{"normalize_top_k": false, "balance_loss": 0.00698, "n_kv_head": 5, "rope_fraction": 1.0, "lr_mult_o": 2.0, "train_tokens": 1154000000}
Below are experts of layer 6 (counted from 0) of a mixture-of-experts language model. Rows are named router (the router's row for the expert), down (a neuron's output weights, with its number) and show model dimensions 160-239. Each number is 128 + 24 x the weight over its row's rms, rounded and kept within 0 to 255. Numbers have three digits each.
After each expert's rows: a language model's description of what the expert responds to. This comes from a sample of Wikipedia text that the model never trained on.

# expert 25
router:143102120166144119131092129140141120121117161145134145131142110104154110136094127101153133076107120139164087128154084118119127133124115139137156113122127108096144127126158106097079134135132170136130196163122130120141101151154086122122170123
down0:119092130088130125105119133083139119080128111099109125125162144156098085117125092126145088140130161125132118131138110084124145141105137113139111098136174141144125153126097137158120127105158139113069148114127168066108105128166166134114113144
down1:138157159122117114115107122170161119103121116138129122151119113125104133109116131105144145118110164138127135130138116098153173171110154150136151162141157131123111126127114120121145142158125131122109123127125128071090071083127142132155126146
down2:129081121103086181120114120121165170136127081092100148176122185103099105148165150104130134118127134119111113144139113144134173132111133111123119111121103107121122090144218145088076158124144124144178133142102134140169115187076097112130104140
down3:162122133108082142102109119144170070072180128095144154134141116123133135089093157097186129146109166101135138154126162148132112130121112155130105093144111103107102129115148131115102073128105108142119166128098147137140131146113115107138157104
down4:131105141128130118090102159140150140133165130136136121107113173120122116128141111134162151141148160160152136100132109147150149107115174130122091097174139111156137131144102107128165119158136148148110137126150156133136134096133142166108163123
down5:091105125097097123172160138140135102058115136132113152151095175118123133143163135165112116134153142140099149170111153119141143141165135148150134169119166136145123150138139109098143132144135143133114091098123109049132172149165135157132147111
down6:104120155146105115139159143170133122153110114101116146123131085133082127115156188135098105148107083124132141162122129131104107145085120142099115082105096149131108104155126095118110123117132106131131081126159154096122125139113141100129121188
down7:126172125096150124153111090133138134116112117149148156127121138163123134162150141109137152108097121115175131076142154132106130136096112083155138109153143083125148122096140116126129152107175148120124128171146136154158149096114161166157109087
down8:115118157083126108120097127141150117087137143152142100109108119103127100166127124113096130107137108156122186123076124105074137124126164126100112115139140128158126090109126136148126105122147149126122163119178124048121070112093135126124080119
What it handles: Mid-name syllables. Short syllable pieces inside foreign personal names, especially Japanese and Slavic, after So, Ko, Go, such as ko, y, o.

# expert 21
router:075123138101142143122104103080147124115113111123158076128119135131094123130139127126150091123139109126139123162134130118119119122129108146090144107109119162138135152121126153185130128142111112150123139102144119125112171122101125096120118164
down0:149147175129108132112130134146117141089121113140108140136091130158114107091151121147141150117135132110138112155127131133136127129156088134112095152116195149131128157106093161121093146171129124121121084076140164148146128138119147123108162115
down1:138159154130128146117122125074146156156129125123110121131138135054094113121156161110112146107089097147135134149123153119150130088125118118120120095090191139121123104078145118157156105155114152158151098131135096084137149116136088122113147121
down2:122106156161149150167109140110140174149143116160139121151141137133096079165130139155093141151163158135096117133116137147145115155164124125104146132143117143139115125152152149135150157104128183096170134159127135082139138112131167104138181135
down3:161100110091082101110105142152155104116138119106139110103176141111110165154109137134117136137130148137133127198116118157145178152120134103161127114133121170121087120139125151132160156117140106138147166097144114103084146128129130141130169098
down4:111113087127118111146128129180137154140147101096121144146114127164127137113184135137110147092117086160114083090094135095108125151116085085118125094147156119104127119089139150145109139133154130112147137136138153116108133137112096143135099140
down5:126113129139167116107148126117123123167133143129080131097117120169126065148099167155101128099141128168087111146158130144113113139147124123159095174139131085114129128124121118142103147141155125094171132106132120087107076165156155124165103116
down6:135133096147124130124153088142164105110127132092117104130198126124137114115146131135145145139111152153125116120135152133136124090110108144073152108114143146127104154153093116142157074119136145151118134122127116089137070115108140130099124130
down7:134124163143136154145114116104118112154111129115138154140127121118096128142135123107114117124114101103108136129134098096105139088138075119128110135074121122123154136114108186142150101119155147138115120116118176108066102133084167171164155102
down8:134114070149103133132156174151117139103144118145148144063141130108146146155102150160142178080118118104115141100135127122109118138119115124132090123129149102100130141126150136087130110141130120108131125139146136073106144158076135135117131169
What it handles: Publication and release verbs. Verbs and prepositions describing publishing or releasing works, such as published by, released, received praise, directed by, mainly in book, album and film text.

# expert 18
router:139160129134133138107126127141124138141129135153116106077138087125135136147130158117078140152125135128145106109100168110069157193149145127094125142137149132150140163152118132156112141102135154167135166173168162122097145169160130132102114165
down0:113119109129121137171092100131067124095106131097130110127140101143107152123129122109140112181121166162147123152158115117145088127088102094074129106121140141123103118149133140133153107131124145155171156152170114130090115144097130096144141145
down1:159141149091146167133121075101119085115111126113131152087148103122147075106111170149151125124129101166105142151176120113121146100134096183111110141159103163132152132131115120152124061154161092110124103090162114108109127099149138112124073147
down2:082167130134089104099176127125090146143129106089108116120153111134125170094093106101102123162139137131160128150111147163175107089134141124117153122141101167142151131117099122141129096160092112146153143084170116114162088130174152178127075140
down3:110132177158109130144139077137122084088117117080115120138119139144127147156109144146123080150119085108132134155139122120116124111155147128109120077141138125101129099149119108106148144124113162128116124101132168168108124150148140129167132151
down4:108100115099170100149190057104125149117127127144148120120132131084136154104121115152143115142148126126128157145135111154145172142122151159087145128123127133107137152142107142132130139160111144112125134147102160113114108112079151078157146142
down5:147096125181150169161110111156151143078118131115143187129152193144085104090157140071124138129085126089087124128123105127095174137178147140126124126093179154131137132124087136122135164163116130120141115136130149100138159167118087109126165184
down6:149112113142140112120150173147154105126168147068095151149102106140111155105135113170148131086113148149113111157164127134169094083097094116127127112107109124088172124126102129139130142144106091145161125142094169147142128157156100151104131076
down7:118118129167131104152165142155141146157089182130167159123137127145127157123142148139098140097149095105116178103150131100126134114127115179091133123118143173142123088081139134086118128115121144110128141118131123129155099130119133110157142145
down8:132144125087147165118114162088188103154123111105146120129125110134109145154114133121111150111130083068157113172097115084141084149155121146124116146107176157143112146164122143123145101091159137133184103149111134078102136129126112112116124116
What it handles: Sports infobox structure. Hyphens, line breaks and table pipes opening list items in sports and office-holder infoboxes, such as All-American, In office, Win–Loss rows.

# expert 31
router:113129108140132124125132094160087087133107104097133138118100130162138102088101114111152157163160114137096147115137083147152160121138133142091138132140101156064140122125111169131111104162150107166104115161155127106114123078107167112113123111
down0:148106110089096131134144127148126118127166148143137117107123101124113130167125138156120170145115139128140081167108135089113116075135125113116160116115127114104115157156121135124107128143120068124131109140106053152131119110122135174154135168
down1:150135133131094178086160125178121114173129191110119117167089067117146110140122125164111131161145174139133140115106123129127177110113138124096120133107132117118121161143123159092106141128121127143135143116141133121179135156135127177144154134
down2:131173152122103127136128113080139108140122105126112137109175114120129141097145082139112104113140104138133101134114143130138091137077094082115081126074143135079119125086064164181142142133173101117087124130144134117091125158128151130149133087
down3:136132159150153136094095103112114108115134144104141103103088118114081127168128123102124154121111156162102088155151140106117106158153117171070133140125115131111124108121104089102163106123151094130147088121131138100077112158112116054154132128
down4:152148124108145132164127108123157147072138163101165128083097151123144106125142139124086145154122128139144108153146125168094094117151136130106149097116139164095153095151082145098101098116131103098110139146089097116144082115108139080117085127
down5:109123100159151110143113079110126132119117160111136139121151120153116107135118139111112125167159123106111115133127155079124094126131126106124093138108096105117061130125095091145153143167108174110110122098133133137092154130136129155091103146
down6:126072116113147119133137169115110113103096145118135101142136073124154170175134126137170161129152146161102103138156092147148168142132130138088158087121099147139157084135158155113084087112118149114131141135114123103090150080102161105149139155
down7:116140149117093157119167145101098132141154153117116135116129159142139099117150120110078093141154085124082154120097131108125123128136139086119139130105105107130137119128101131114179108128127115113120106094122122120162149153154143130158166177
down8:084104144161072108171131134108114100136112090130102102097112123149150108129133128135139088116107150120135141131133111141123141133163098126101127103122137115132115130119173138111140123119169137111155127122096139143142091114164169134120126108
What it handles: Medical and scientific word pieces. Inner pieces of technical biomedical and chemistry words, such as troph in amyotrophic, lit in encephalitis, ut in pharmaceutical.

# expert 45
router:140115138167145114167139102095093119087133155156124123118165122083118147113131113127124127123132135128142099133114108109144068088135147143133122114131124102140139056095116166146108135143130147150112110133099075140127080142098132115154116186
down0:157123126183138108144130108112176108155148117181161092104150162096102172134104124139108129076094144162104075099141105163115111101122099103131155139148115134124112130132159135172115127115160100133114112135168163114114115075146129063166118111
down1:114151110123157129138147109135109094169116157129074106127112132136103130172078114146086117146143180105102123125120129112103137132113117125058126107118126143119137151139085163119130089158149115123143118158150085098083166121158135148162108124
down2:124079152125110107141104102124096103093122114148116149144134165101110158154137159100122135085131165125098102104113125141113089120107103111151132125122116125114085146086148137135138123105125086137107116138134133145141124149099152133135058105
down3:111138135108159142132134070169139091122133111119129112114087145133098127121151137133138132124135154103155130130117176110124115169145096132138144102136112168125125163164139141120123119132125097133154086122125137145125139148168142129132179127
down4:151152125141130172139114118128143167153139110123088126119127135127123125133140113094125119112117158156079151092114140137121158137129160115191118144121149140120114169115127107058109129078168114122143136159134098124142110094187162096140098140
down5:102135134097103119152121119145144126140107105106117119136109140157100137091108156142132122123084143108107135110116156170154131161134104140078100147155106153106109172107140106097168159132109130158134149139111151120153090091134157118157112102
down6:112152132126111146090104115156087136134170109131087124106126156138131137151157105137174150129170127138145129109121124159162096110107088124102144121161101110148132174143097152165117079149136171148099138103167109122119126088089163111124084106
down7:120155125130113137110139146114102135095122162152113160157115152073207134138126158138107113128119109086171166199139149143108062115124162124113108126139140078211144136133147165147129140139111130158127112137107103020110142179164122137104135181
down8:145115137104149131141111139181123165099172107117110123115147138047121098099122127143160143167108175149171144139108098139136105115159151109136110111105146092095139165098134070158146116110117123127098099144115110130096132111135148126098203156
What it handles: Surname endings. Final pieces of personal surnames and name-like words, such as Haven-stein, Zinovi-ev, Lapworth, Lightol-ler, plus Smith, Jones, Records, Racing.

# expert 41
router:113139097158088114153169134103129139151091117149105124105146138135132146154125140104104119106119111141126110123154127128095155110129131142114154103118127138120134094113143119116096120147114129104117147129094145121141088138148093096142100111
down0:143116163120133163142137152148144158185117110075150123074149119136117141133161162094134121126124099144140133133138113151128145122112155136146194127099140128106150124168125134101150113145130100139124114131111162122087129131132132142134107096
down1:147109128109112126113146089106153112108116121131099152149093180136110129143143147113124124126141112160093159095153147164106148156146090072111132129128123110123142126141088126122114108167107101162125122155114153138129106171128137102132111144
down2:178101137132146113139130135156122145145142176118092132107121168135138140119134137179142114140149151157112091129158107130083154068169123116128126097134151149145132109142107173146119142135110111144108113150094109073068105119172159067146125156
down3:152129116133128107118171148139150108109098063136136116155108124126119113160147121161136184159134120110114182105138123103148115134110166106135129169152093095120153166105096147124146111129094129133119114108123143091119119154125126144122125123
down4:126118102134143133123137144148141101071115152112104138147131122135163159109120137123131084097152108157129138132079144149166089124142126153105127136135103135118129131170148112136082154076143118155151131127138110078129082116114115119121134107
down5:155129129103128164137163131135101129132170099144123148100093130131128143112158106158138138140120134100154102109135100112120088105155139113141138134131120174163111135124095150147134119140135138123127121126135124052107139169113164125104122127
down6:117152120162103095107137145122094159132120125148154188091127092136144127156141168147055146134110127117074073107099139155097160156137107123106129137201154094079117111147111112164112083102123123144133163141141176134081119103109115079125108117
down7:123107141126132163144135126136136077142170106120147130128098129130082099132103099147123113132097113118150091123128175156120136119158143115121148118112138155114124117136139102154126102110114107185149118131130148125098148123155107119120086156
down8:129157146112116137111111135147173116125133136082154156182143132204093125100131139103132112160163122124117135117145125107147146164103097120115132154133101139171202118123132124068085177121103136158154091118156112141137118159100115154108151125
What it handles: Place-name pieces. Place names and their inner or final pieces, especially Spanish and American cities, such as Palomar, Valparaíso, Los Angeles, Boston, -ville, -shire.

# expert 60
router:172133086101106132099100108134125156115102103145128154190097141105110120113083177086125155117070114153129132092157121153135095094148116120128116123111081099075103121114119122110149096100115143110140109066123143119125140127133147099169129137
down0:106106106122093144089074138133156122137109159159116155084135083092119115120104139094156138094098127106141100171166143131160173145154143106118150138123070111140138152097110151134142181106119136127141086147104108082099142128138132113120169115
down1:086116127140148127119122107067125127178137108172141136136130122094155112148148155098172127141113185093138166128096130103102135091155131141091098105118133102127125066142092137118170133086127104115127127122094155137181127130108130120104116113
down2:125117147132108109119117113130141128162150163127130153166128157130117122094090096123084188150093139139125064144142116145137110125127121107154133114115095119140098132173132099122119138129134101089106118115141131122164173099129134152135157138
down3:072121110131169124068140127134128152074135109144109140110108179166109122072131100134109120162130122122144121127121089118162163127130109118142098120116132115115123067140112138186147092106176057125122126121112097101134120115095125103118143167
down4:122096152118139109105159126162099119123137142126125141118104084177114153121163157166153127128147084149111129175139099097133133158128124146132090132100145063199090122138175145173146144152076133161153170164147107148144138079120130157163123095
down5:132096127110094099096094106130147113123134121135177081133151093149116149118164153147080096122120133133140146138140116138124118153125112153104130113124117126159148122105119067118159165124164113113141096135157133129154138134128123101125138101
down6:121122145102102145133104142151153141096119066150109098108136125102118134157149168102092121155120132108096126177133119137115160097109101156133100088125114108153113108090161143114117117109114148114112104129181111141122151140126117113122159105
down7:117101142097167131118095141168134155074164100108114132156102110134140151122096150133146111131169146125131157100089139135086111140125142114111130092102110081189113125137177117117072087147113095124120149118144120074107088112186162136169153147
down8:055098116114142116103098076157093155120149123106119139109162112146085138149098104145115131118128121135148158123140134099143149113104109150157131104105147139132085152152124085151111089170107158120118133125118144057144150130105128097153127150
What it handles: Rare surname pieces. Odd inner letters of uncommon English surnames and titles in tables, such as He-w-son, He-ming-way, Be-w-ley, and the word However.

# expert 11
router:115104122144132127176108114162097119145143113120144125133096093094093121144127161105152147134096141113089108120115104146136142155143105144121123132136126153126118122093145129154172135159116167084151161110108133114159129151107134170146067138
down0:138138117114146173124102150139141141133188116154160158126136143161099129124094125120124135112132137135121106144131093060129114116175104147116116086133130104158146126162127115142116129120109128182132125157161096103154127162098114128108168145
down1:151142093130142136174116083161127137137119133119128125111111102092144140129150154111148114109118119107077106148139100163132118144134124115123089162140110156118133138160140128129140172129139157145182123078125114133131091154140107145104128139
down2:152137158095096094143149151137119138169120175108163150132123118162130133127133148114112116134138102150105149111176162172156114155131171108157119136083136129171133119105125148110124138116137139096144135112120124149123169157141080148155132112
down3:147097154133110146106124129113133117097128128143090104188115094167160119142133142145160107100099107188149167161162116129129142110173131186142103131128176108142107140131117110088095122153153114136202111126150124138116125107113127177136146104
down4:161111117103091125110113155170118105154112139107141159177130105154120085121114098126127114072110139150127119101152155138107112142135118111131111173163164145128142077074105095128108113115100135140123162143122096145149152114174144140124119144
down5:117135130159118143101137111141151131125120110137145147145127148141100122131137138119137139124171137129130109122147164147132097124149152111086092140132108068136107132131167136110095115142134170122131090111081167106133110122121125133142132114
down6:112169123125145108107094158160111187165122147170124117098140112140103155157160130089135130119128123134148145102127181133137135120126151145147090142140138142140130178149138187123116131101130102188088164114149139094126144105133187132124126121
down7:123127127127114094129107109099166097110134067166125102161143103128151155135123146128133136154126149115103163125125149131122153147102156127132103101132146125148091111152140112111113120137136164153145152152076124115136177151138171084152142151
down8:121172134107107115121138112150130124105106151116123088164130116126153160109157136135134134081103102135111118169090157118124128136151110131165140143135149162114109142129154125140098111151120141098111168127122150105135124114168105123107159173
What it handles: Table cell separators. Pipe separators in Wikipedia tables of sports statistics and election results, plus colons, semicolons, section-heading equals signs and "consists".

# expert 17
router:123116113118137132169135150091146108164091101157090121158139145093086142148127104114107118099132117136109108096140142081161121137135103113128165136104113144104093170098097137126109113096128106121105119154107134117187120153101164118177130104
down0:138125116113173140131145120139097124101130135154121101149152126116098133180102110110089133114159105135129122113105076127131151117093176158147136122104132127103159110143099125116116113108118142124124134145081121086169130126170129140154137130
down1:168102117156135146165097137154114096127133177138155122126154136092130117092134137148136174103120130114090135133115105187114124111139149140102151145143107114154115129080125102099155149159116114137112124164145144150147134129122101160129108096
down2:165107149104146135158087094089137104127170076168137117092135134082093139121154177089126148084161155143126177163148150117081123151103134172113108143151126122190146141173116125145122127156116157113151142146172171090111110131146132136139098179
down3:148137125121094097120109086174120149124126139120076107097130132112132132153144145144122157129148171079123108093108110141143089138120193123116105099093125148102166149139171119087151128104113165077136123110137077116113110142175139125135091113
down4:152151132125145115111139117111157105108147117137202189072125174168147102107155175120157188131088137126126129114146128095135111152143108115135093100118118111143130137142146134086139117126120112110159128164152135154157142138151157118139132155
down5:149125109143149144102134091110146075150137127102103142126130157110090155156085108129142149085110085096120131137133146112124128126137129134140125118135124133102122112123112127116138174119185131120172115142123134146143116116122142123145156107
down6:135126141125144132090093151091131128135100143137069104169105065139147120116131129144146148123156121114111127134109114094133114131139143167120144147068136151171157147146070114110079157137156147132158161145156128127107136153124110155163165144
down7:150093164125136085122159137100125164121129121166108133106092150077093102140125128142107117102113133111117110138119142157190096114128121142111112092075120093123178138152106156105134136114141111124141142128144133115155137145137125144151129088
down8:120133112094107114122118097097115165148136157094137168121164061108108110138166117106135138121117124128128112136130121123116102151145163133098174107119161146136143094107122154089115127150102100116159182138114155194143135117087164115118118100
What it handles: South Asian name pieces. Middle and end pieces inside Indian, Pakistani, Turkic and Slavic names and words, such as Krishnamurthy, Bhagavathi, Vaisakhi, Khan, kov.

# expert 38
router:143161112156141195133083122131140141146121099088148191126157194124104124134106146186116159152178127143133138133122137180137130123126150123122118143173127100125116134109095110142127106122093139147093162142147134122177140144129145084134149133
down0:143136099182128099120100121106147116135115125169140145183147142117122125126113136150113156118123095131123123108139079130100135145099116141099146109135120118112161155143153138125121171123121115072109129125155197109187123095118162101092122140
down1:194126110109126130122126106174125143142112140139147120131137128110091120088109159097152157103135082163127103116110124081163127096095161150146114119071112128126076113114125096127137164119127113105086146116127152137120127138143129163153098147
down2:172141129108114137150156112140111116146168131103110098155153122096115161151109151116123156122136101090119104130142108151122176142150121140149141114127076100134125134114135113117134140164116112106127126150151139088129103137146105096113151117
down3:127123125186108106126121108117134173132122129105136126169151119153148128160150163156146131142083116168142149090131105127135177096114099107153176145139114075138187084122120109090126145084150105132143110102132171148127170168115154155166149134
down4:132127128130109150159098111121097119123126140143140140104094141175086105062127126168135099135165125123121148156141148099130111132143096190152122142120124134141133134100177144123191134149095114124084129137152080114149142127117128119104111143
down5:122161090108109118136099123137111121064142126136155130135117116128115154169162088118118132135118155108134126104066109132134135138117147137119127130130104125070129097149137157089131120089146171121112139145123101080124131110162104139126138085
down6:077112131143157116111151180097139126148134134124145138128165154126134144111104126127126148175137103103164113165171132116151116173167125129120130111189115111088109138134126134105127090153099145149180126119139154130128139138133149122176125099
down7:155136146092161108174118156134139056100160139125135089129136155144150082148120115122130118110121165147162127126092145138119096141116166105109147119118094117081072133131175159126124119129160123126120127096134141134147165102102117118106123153
down8:157111140155161127146104132115177128136101115097106133169112142102117112137132128140079142112151090125124128146142138100139134101100069109126086090087102061139136138141113134101145164132073136133124123124143113133134137150111134117126114128
What it handles: Line breaks and table structure. Line breaks, pipes and table separator rows, especially ending tracklists or tables before headings, such as Title, Length, Starring.

# expert 61
router:144142090132111131087082086133186129141092138146128125107119139138086102122110157139144165123091121136104154098114081110140149160119150102158104139133164140180108137131092112146125141142123152143155095106127092105162104091119130116108145117
down0:139162149120155114134141127163121178104116143144155106135113143098112115122131122092173137112127084133151140162168142132116117142103113083162140149164115125157099129119134128129134121130135160103153105129162161076111171158161105089145144151
down1:149165134117149124143088117131173131126113149126137093117112121128115129133113070146087100123154144107144163156082128126149117125131148116124143190092133120180138136157126126107112132089147132108110121083119150127120141166092156110141112146
down2:099147160142096082148124160130113188112152105082128090091149108148124146115124099174136135087135130149113110128129043151153139150103143120118158128110096116138151134109146080108090125147087140122131103178116116000100117132146136135150129102
down3:166153117109112147163160115125132114082144116116149155126089119115098181170135138119129129119186126107129106103163069148120160144112134180121126100155124174128099124116129125131116153155115094144127142099118101120113104143143145126138138119
down4:109142113091124120119105149090138145151120188163100113141104149141128134113137140123110146133136137076123139136102135069140119114155111117147130147110139143173149115153086115126117122139127149161116120101093145038131118120155170131090149133
down5:141117093140132128147084095157136080164108144152059116189116131147111147101112138122116117115130166132124114113132124126094108143184136123137144119148144121121126185148113145134126135117170150134134139137153117077103102097157089135131097163
down6:119145117105151159086129111132112168115123089109093165158108134122116115154117106122111093153144097179151129149179183118157123129092176111143103167150139119114125130124065151107090135125159111167118164151132112105115125122130114135076123149
down7:126121145106097093115146132167153134170133109113136132118071096173144099116120135126116131122098121096122085095140113122164135109135111112122143142099090138138169123147133085119122131145115132147146144111116125103123154126121136121111112124
down8:097144162113100148175111158155098115128106100098115103149074157086201129087124137129112143095135110122077107135140138137129134145148115098154116139134069153127149190157143164148149104141115136106165126115087129108153087128179164122131118143
What it handles: Plain space tokens. Standalone space tokens, mostly before numbers in tables and text, or between adjective and noun, as in hipped slate.

# expert 63
router:127144159148154112120168088162091148092108098138140130153130121122145115127176148122124099125070127115161134142167137150127122126130121146156123077117152143134103106172172145131165151120148114154153122098163112130094160126147151149101128119
down0:156100144132106142177158077112130133150098154149153120120159145167084130105129171134125106100115125159101108142113148144115116123116129134142116158136157106146161143122146123168151151113129129135093112133145116034112140140128151093149138116
down1:121101137120102175166133118104110105117131167105080155135096122153146107135175123171168111124137105163138144145160155080103104133115162136119184174108164130074091115130095107119114112086106112141102161112122110164149135133128145108122131134
down2:087164050135105120109175169152100141149148100152168152102120104111118139093128118140121117140160071150101129132145132127180124120142156127143107134183130119138134124139154171124122155182159102146174151148113126103096149121154116157145142131
down3:139140111162177118112126107121049137089139116130129146127089112145136134143081134151095127147164132115110110185115144152149088111123127146149140159123124107120144132158137141139086125118149101152128144100132131086138152155130135159118098158
down4:151075122180158154175127086099121116090116140120180110137167131070113134158107118074111132103155123125139145112129101147171120105131129104147131104119167117135153101164136135115130097131100088107133158089142161136092122121091125101149123139
down5:134133109115125113117087126157131140130102119152157075158103142129069085134125108152146127159170153155144128124100093086152107130136105135138126131142133109114171137174172130129138099127118166078089127095121112120091185106116101145101136134
down6:111137118130105112135103124127172113108133103151101140110110152131119139122089134147172132110149117130113122121171136165101135124133114091106114139166123108166133129147135108096131123137147128145135133148118135111149125130158077108135089130
down7:151144154131129114127109079148130168132119152136126118132137090136096157177091149109107122135145126110137089174160117138146092107162169180108077130115141124128128130149143134135131105139117137128145136112137078083124162117145112154170116156
down8:133116126148146139169115145115141139150122124115165162130119109165118119149126136151132144139137124119092122134099095093115152151104120187092141142141179133106137114111122117115115108167097102120128095142148124182128123114077112126136116148
What it handles: Prepositions after verbs. Prepositions and verb endings linking a verb to its object, such as with, into, during, against, educ-ate, exagger-ating.

# expert 57
router:109156131127112131115089133132083115142117162137117121105105104120123081124139160076178126124145107121148104114139153109129126145142157087145139140141167152140179090110149116107148141095101118126139125111098146122119148128153115156072094145
down0:111115172109160105118134100136130148102161147102127177140159135087102111092133107135115156132103098181138147139164121154096126114103119129169121172115136155136151153105123103141147147158131147136125154166116113142146158116160107131107136154
down1:122135118113115096118102153121144118130086171114111140133120163148131146112099181146114112164111156144140107090116122121173135103122128080117169132140111138110151117109129135104074116124155116139115107133115111145155133118114162116154108104
down2:165104136110142171139147144110160115135136153125111113159134108135110154139125111125119101101140128152152148133145151152081148141119129142181112117121135115141144117133125091109156163101132162102121063136090185106102168104134124122121123102
down3:183116156141121082105127129165133130129158128146116098137110118133060103146134153093099112147170116143130095108098109124152128113107168133100132075115153130106090148112118104125089185163149104131137118139090139136160119111190125115159128133
down4:102104133092113140073111131114128183159103132082121168131145140121160146117116097159112134136083111136125125128100127164155113135142088119129169119106115130123134131103133138128146118127130131148104143180111134136116106104139145142135158109
down5:129111103100129147119093151146096159123063131143109157058134100113131100127110156105153132156139129104115149179206160163137164127099128157097121118135162137104144138121127157145135120125081112167151123143118111140130134149082129149125117129
down6:150097112123108144103164096111150113141149133087122139125154153126115144139184126114148132084115121119117131132192136089157152113118120070107146116131142122135096110079108152136164157143139149126131114143119096117110110125133149138106126118
down7:115134106111145168104086133147084115145164091101117122132118202131121087133161101120132110123131133117145103159135134101143084069125109102158099126119158140128088160124112123134152140141094122148125142133160112067205109109122157082161133143
down8:173117143112121131133144101084130140137128124112126103142076176098133144143105137116151120166137128152140116134152100129122150130123129134114062117097114131153127142074143106117118140144141062157114126162138175162138146127148108072137111137
What it handles: Section headings and sentence ends. Wikipedia heading markers (==, ===, ====) beginning sections like Background or Personal life, plus sentence-final periods and line breaks.

# expert 59
router:148078100141119117125125087194155124127154134119126144113137121136163149102129124114176161152124120098104168158124108150155136107115142124105100143149085126106135148128077126152129112167123127136114109133126127120159108080111154121107131126
down0:111118078120058137135122197129161083134153128132096126117090129147112124151118153120183124119128118073133201120123138129166128119103103136118113103134136095136131141125141117122135125119130147127110135087098150098115135126110148167153119131
down1:128089140095099094131109128093082133122147093110126086089121167112108088123160096132119144099109097127141110121106077110123124143142141114157122078118066130163112118149098126123121085107124137144122105122120089120150121135118179158155099136
down2:093186161154158135139143126122135157127129124137120162097105174151198129149096084111137119098130129102118106152113130119101127131097139119124136136102117175166140122146138114115116108096129121151097110107142158176125083138142122050172135087
down3:104116161108123168156125129122149166163159167097132171091137127115100105095134185145121153132124146127116127105114162124133161097143177144154152132107134119146106103107158077144090132175109109163163127141137164132095113119115117137118140152
down4:151116111113143124122107120108124108135122076119208112103109124158139142107146098122140142116105058118147099157140139112096139090174081152156121158137105123169108101130120083114132135133102111118095168155149100166092161097171161111132145101
down5:083152106138133131168106130136104156063172108163143118154098140158131119114124139087162179137107130133120105130139159119133111139138100127113126125109156177153086130142168132103161120171128136130132092137094118088159100122154122123107164112
down6:138146121147127132099114133147126107082147107165129159158154128143098132149117137145142103153149144125145146123146136130135118090111124113113111153136120126157119108147122107153140124134089156118096130124160160042171109089151156101147086148
down7:118162143084122118131135128086118125126182144148156109129071128126089129098136120078122157141143142129114145116117142170118125143116141105140113128131104144076157149098139152109119121132123169186125089144108103129123109124155098124098098096
down8:126138105110105127099128116139098151130134103091131107146101129158096157185113138146099127151158124112135136126155102133129135132121126124137136120103132185134105110174139144177171116137070114155135096057150182089109113113133155138132145141
What it handles: Common noun endings. Noun endings and general nouns in explanatory science, health and technology text, such as ozone, depletion, hygiene, disease, energy, -ism, -ation.

# expert 13
router:103167145140154158165152135160078149130127094165137093128139135104149092162168156116144087165127126155161129115113145139105132144127102131174111113134148155143087109152162161098157101091118144133148126124137136128123151157098109170056138128
down0:095143118136111159169101111114105165131099103139170102145156136117121136131154181177123154107134126082085124113131140153133083115104153162160065144138146172130095089106116112094138143128118131123115126133127114114124096161097110160134142188
down1:148128160154146095134095076097086071113123107144116120088094116147099157149119144154113119126148140116120112122158130103137122169140102175166126126140104148146155114089141183167150159118114140129166127146108141119096117124131116152091112118
down2:127102126176056108147125144147121104114127070102090094115135149146143134093135106127110171125158137098127143110096142122083154140135150131125155118138102153097131169114100118110121126151122098127128180086150139143119101144139113104135153134
down3:144163139169111102103132101137128115134130135110140075138140117123176124124125164146145132084164137129100083122134139151103139132152135135112120128129160122148109147121104148146094117112120123115122120113091079059134109150094136131096133148
down4:105115104141143160131131109081116118122160140118107147128134143152124121134060173149088153114119087132156095118137105131143116170112101103123116095098116121143124123145113164103156101129141087119110127127150180102062166126122138116129157119
down5:066136120132133141122134145104113120139106122147120100136159119099117125109187149107156165151092151113116101135142150210115097166157123139092159132126119121108131077105141147117100106121181129122151112189111140134133114131125154124123103158
down6:165150130115124113088145107196190142103138157145130055134094146140137101121144174134129129094129119113150138160163109143133140133111158163120158116133083130140117092139115104124157121163140119171112110138121126126181138142149111142072174164
down7:129162096177129087165133143122139094137097171131121111134147136161148115150125167147141169130129114090127151113138121119138143117126083098133127125135153107122145112134108116179110175098120128131159181134063107094091116098102133145129140138
down8:162117154101112150140133114114128121119126113150108155132173137121139126156127142128101076153115115125122087147127182138090155177136166128154140175128138111152152108140136137171092115082136136148124128131155094077140107117107066096074155130
What it handles: Prepositions in biographies. Prepositions and clause connectors in career and life narratives, such as after, during, by, from, joined, until, against.

# expert 44
router:134131158144102161189157113086129129140125106086104087155117135110103101146145114132148147109108167125146102149116142131108117080130093092092139159133135151076145130115131125146128150149177122119098113137164132112166073133162138081175120133
down0:132126127090157134115137131112136106128179137139145116113111110146120102134103133081110147095134131135106127078132119136112095156138106156149109129124101152105144109159138091130171081130136114142102090102094134140140100126133144146144133124
down1:110082112123126161116132087103146143144144138168136146131161152128172147094104111118136169151132136092131129180124111121162128157127174148142112137105156151144132126115106148152125112158136118162135172113104110081154161114088123112096117145
down2:146095154136120136153122120102118142141132113163079147139149085085106141121085106154105158163130098114169137138148099127147119110168122112164123138130132141125082099093113110117137098088161118175121123129113174109161102123133131117150170122
down3:085183102157141169142132105120136190120134140143125094132160131168122171119137152135118111160146120119140145120165101142131098123133144167129120115162126087126157093095141110133134132138119141110081097117147110121109138146166123107146171099
down4:118066126150142106149175133111171128127115123144148121105138103081113168123192106150172134141128133133151169106128136124144129139133118111097106160157145111136144127127109100126117150191109168122116110104119147085097127116129140119149088140
down5:162178121133091123070160138170171061120138129116152155102092117151123138125130131132102142108092145122148100127124103100127166131110098117092123143082175133133104131115127140088127132121110147113117176107100125150150103130155108151143143074
down6:133171131077142128130130127132116157143098160139094145133099141112154134125136104123171155105122155159131123134157143084192157087122136147166136116151151113116093149090185118147135144109123107138103149106170163130112158140130179140156146124
down7:123102135116123092106122171096151147172138103126095126141135107153122160140135160126144167116081081144133149132090109122119141133141148108138128148180126121086122122134168128150112142151148107145137122160167142090137096132048086113130127109
down8:171115147120158104139114125122134144147084145121133157093099145110081098153163136130110151171064140093121146123119142104123108113119136120115095152166138102115111101116109166139125099186100123166143134107114121135126087113133125189108127145
What it handles: Foreign-name word pieces. Pieces inside German, Scandinavian, Slavic and other non-English names and words, such as Bayerisches, Heiligenkreuz, pitäjä, burg, ski.